{
  "routed_scale": 1.0,
  "init_std_router": 0.0204,
  "lr_router": 0.00107,
  "n_kv_head": 1,
  "norm_place": "pre",
  "norm_eps": 1e-05,
  "attn_scale": 0.177,
  "init": "normal",
  "optimizer": "adamw",
  "decay_shape": "linear"
}
Below are experts of layer 11 (counted from 0) of a mixture-of-experts language model. Rows are named router (the router's row for the expert) and show model dimensions 112-167. Each number is 128 + 32 x the weight over its row's rms, rounded and kept within 0 to 255. Numbers have three digits each.
After each expert's rows: a language model's description of what the expert responds to. This comes from a sample of Wikipedia text that the model never trained on.

# expert 21
router:198160089135130135108126138085152132122116014147123136167164132135145132156163145143138156075091110120152102145167138131145138107157143127138070085125107165116107130131
Description: Periods ending sentences, plus section-heading == marks, decimal points in statistics and tables, closing quotes, and dollar signs.

# expert 17
router:088131102164156136126131115168091169103110069129133125161161130181124107137173170165093158142102127075123122145133150123113148138181118099123085138122122166088151150159
Description: First consonant pieces of lowercase or capitalized words split by the tokenizer, e.g. h-arm, h-air, W-ife, m-ango, un-iforms, cl-imbing.

# expert 15
router:162146141134145163075110112123130097146150112064100135108125143158163078182165100103096198171127105103131152136117135136117168113112109136118060113137135150145104125114
Description: Vowel and syllable pieces inside foreign or unusual names and words, e.g. de, la, Che-mnitz, Par-ekh, Va-uban, Bo-as.

# expert 5
router:088140135121125168141118134144109160061110075174158119116090106146131071171134124096095177142163067122156188072138090066113151091154093137127167143121131151174157117154
Description: Everyday nouns and noun pieces after "a/an" or inside compounds, such as car park, law practice, ship, money, gun, politician.

# expert 12
router:131134117128160083137133198145155160085094121181166170107122071110144122159148108080078166218156137145148115113168132151097078117108142076115138089113094168104112142176
Description: Stems and suffix pieces of scientific and academic words, such as chem, psych, phosph-at-ase, philosophy, economics, -ology.

# expert 18
router:068170036059162120123168123075129101086114088204153100124122099169181100147122108099128194109122097152120100186141115118114141067138149140177085143166132109183150093114
Description: Auxiliaries and copulas like was, is, were, has, been, being, and adverbs right after them, like still, almost, largely.

# expert 10
router:118120174137137144129108149105147081111118085176121191122090125165169136187101158151084114118134101106110129130113120122173160094131101142120133126160145158155142133182
Description: First pieces and fragments of personal names in sports tables and casts, such as Rod(dick), Mil(jak), Moham(mad), Kar(in).

# expert 1
router:105149180168184127142126128132168120133130081201129190164153103162122128144149161123120099094084106086145166193200138115099118097135098126141136157125154099142119146176
Description: Final word pieces of personal surnames and given names, plus label and group names, e.g. Sulliv-an, Car-ter, Marc-us, Records, Entertainment.

# expert 0
router:133185105163154093094117155148182098073122065130153119127199155209131142184127159130086095115118076122114081121104087167150160126117124179138131126159087128201148136101
Description: Past-participle suffixes and verbs after was/were/is, as in murdered, organized, known, born; also CJK and Cyrillic byte pieces.

# expert 13
router:089171177146150129146169118097169141125122078123158110145163086085137124171147127128067159131106122114173149082150126148118101135132118170144085168109152125089081145157
Description: Taxonomy pieces in species articles, such as family endings -idae and -aceae, genus, species, Phylum, Clade, plus word pieces inside those articles.

# expert 8
router:119139092120125120131113126130108107154119078145114129109154069131168128153123132108090176147122111120157154127172117080140198117126083123133120105134118163121108150116
Description: Table pipes and colons after song durations in tracklists like 4:55 |, plus Latin-root word starts such as ad, inj, circ, pre.

# expert 22
router:121110129101184106097166125118141142101160117140121103108186147192175107156140180142078131096149103090145132065158114117087113157086140088088100144134129168072179112145
Description: Inner word pieces, often a consonant after a prefix, as in Ex-c-ellency, un-c-oncerned, Comm-and, plus pipes in election tables.

# expert 2
router:044134126119132094120130067137193127104104061138140144144139168168129152141110173157109098129082123071160136156115149127090135110177044108106170115124136110082163158115
Description: Digits in model designations and numbers, such as FJ-3, T-55, Carbonite-2, plus military unit words like Squadron, Army, Corps.

# expert 14
router:132174077108147158108165191128168193152122111159158131164184119121185109155149095146114176119141171098130098113161085080093119128119184144111097135164141136152135116147
Description: Field labels and header words in infoboxes and tables after line breaks or pipes, such as Date, Votes, Height, Reference, Publisher.

# expert 19
router:131141062162165071091187133132161140089123104179160119136141140194137115179137099124085192110110106124132186160145112147139110134111093133113134147127090139122139115132
Description: Prepositions and linking words after verbs in biographical prose, such as of, by, for, with, during, after, against, and the -ing of "completing".

# expert 23
router:118184127073159122114099145114160063139144125146163128122127117124122117164124143110159159150189102135115130127121150087106166139158064130046119105128144149163136109158
Description: First words of multiword place and team names, especially Spanish ones in sports tables: Los Angeles, San Antonio, Santa Rosa, Mil-ton Keynes, New.

# expert 16
router:138188042100125073135165140157070170120132087143071167128143161174174109161099106104111170107163135125100108171134110153171101082061130114085098118120115178188135104119
Description: Modal verbs and to before verbs, plus verb beginnings after subjects, such as would, could, may, refused, proposes, connects.

# expert 11
router:085141155107151173097162150108173163094097109166138149128175142109164076163158142062136132156143150094122128171171151127096097101148067070119094117122105154201153166154
Description: Compass words and administrative units in geographic names and addresses: North Macedonia, South Korea, Kabansky District, Township, Avenue, Boliv-ia.

# expert 6
router:109185102169155086108132117080152112073120098161168135123150149144163139189121124134114138170124056112142133167191073108158149111119064123112107151152107128114165147153
Description: Line breaks between paragraphs, headings, list items and table rows, plus football position codes MF, DF, FW, GK in squad tables.

# expert 9
router:104167138163196132119096132139104178119094091127146095053160173129150078134169143151181167171150095136168164141137111130113114125115137160070061141125073114104178131118
Description: Single capital letters starting a name, acronym or country code after a parenthesis or line break, e.g. (L)UX, (E)SP, Y-uval, Coca-C-ola.

# expert 7
router:083175115130167092171150175143127156118099085132101136106093120129165132170097100130113170135153108097114089135146096089138132095107135133092135128189081132171166139138
Description: Sentence-initial words after a period or line break (The, He, This, According, There), plus digits after decimal points before percent signs.

# expert 20
router:148124172085113149147065178048135129116088112140089163119181157121150099156116142084118149136083121114131055164158080107066135158137105189115121108169167161140140127174
Description: Word pieces with g, such as g, ag, ig, eng, as in Dodgers, passengers, Ségolène, plus pipes in league tables.

# expert 3
router:121116094137254162078168129151199130057097074129130166138155086153122120151118143099117145122146105146161121194167095141085107127177118112111128130108108150128154145115
Description: Nouns closing a phrase, mostly time units after numbers (days, months, years, season, games), plus degree-minute-second marks in coordinates.

# expert 4
router:102137094154143158106148095124098109119111055140119161126184121152122156129156114161127176130159130100151164111098047158079161121123122158164168147092112136092158092171
Description: Sports articles and tables with the, a, F and f word starts, and numbers, as in Futures, franchise, Best, Cup.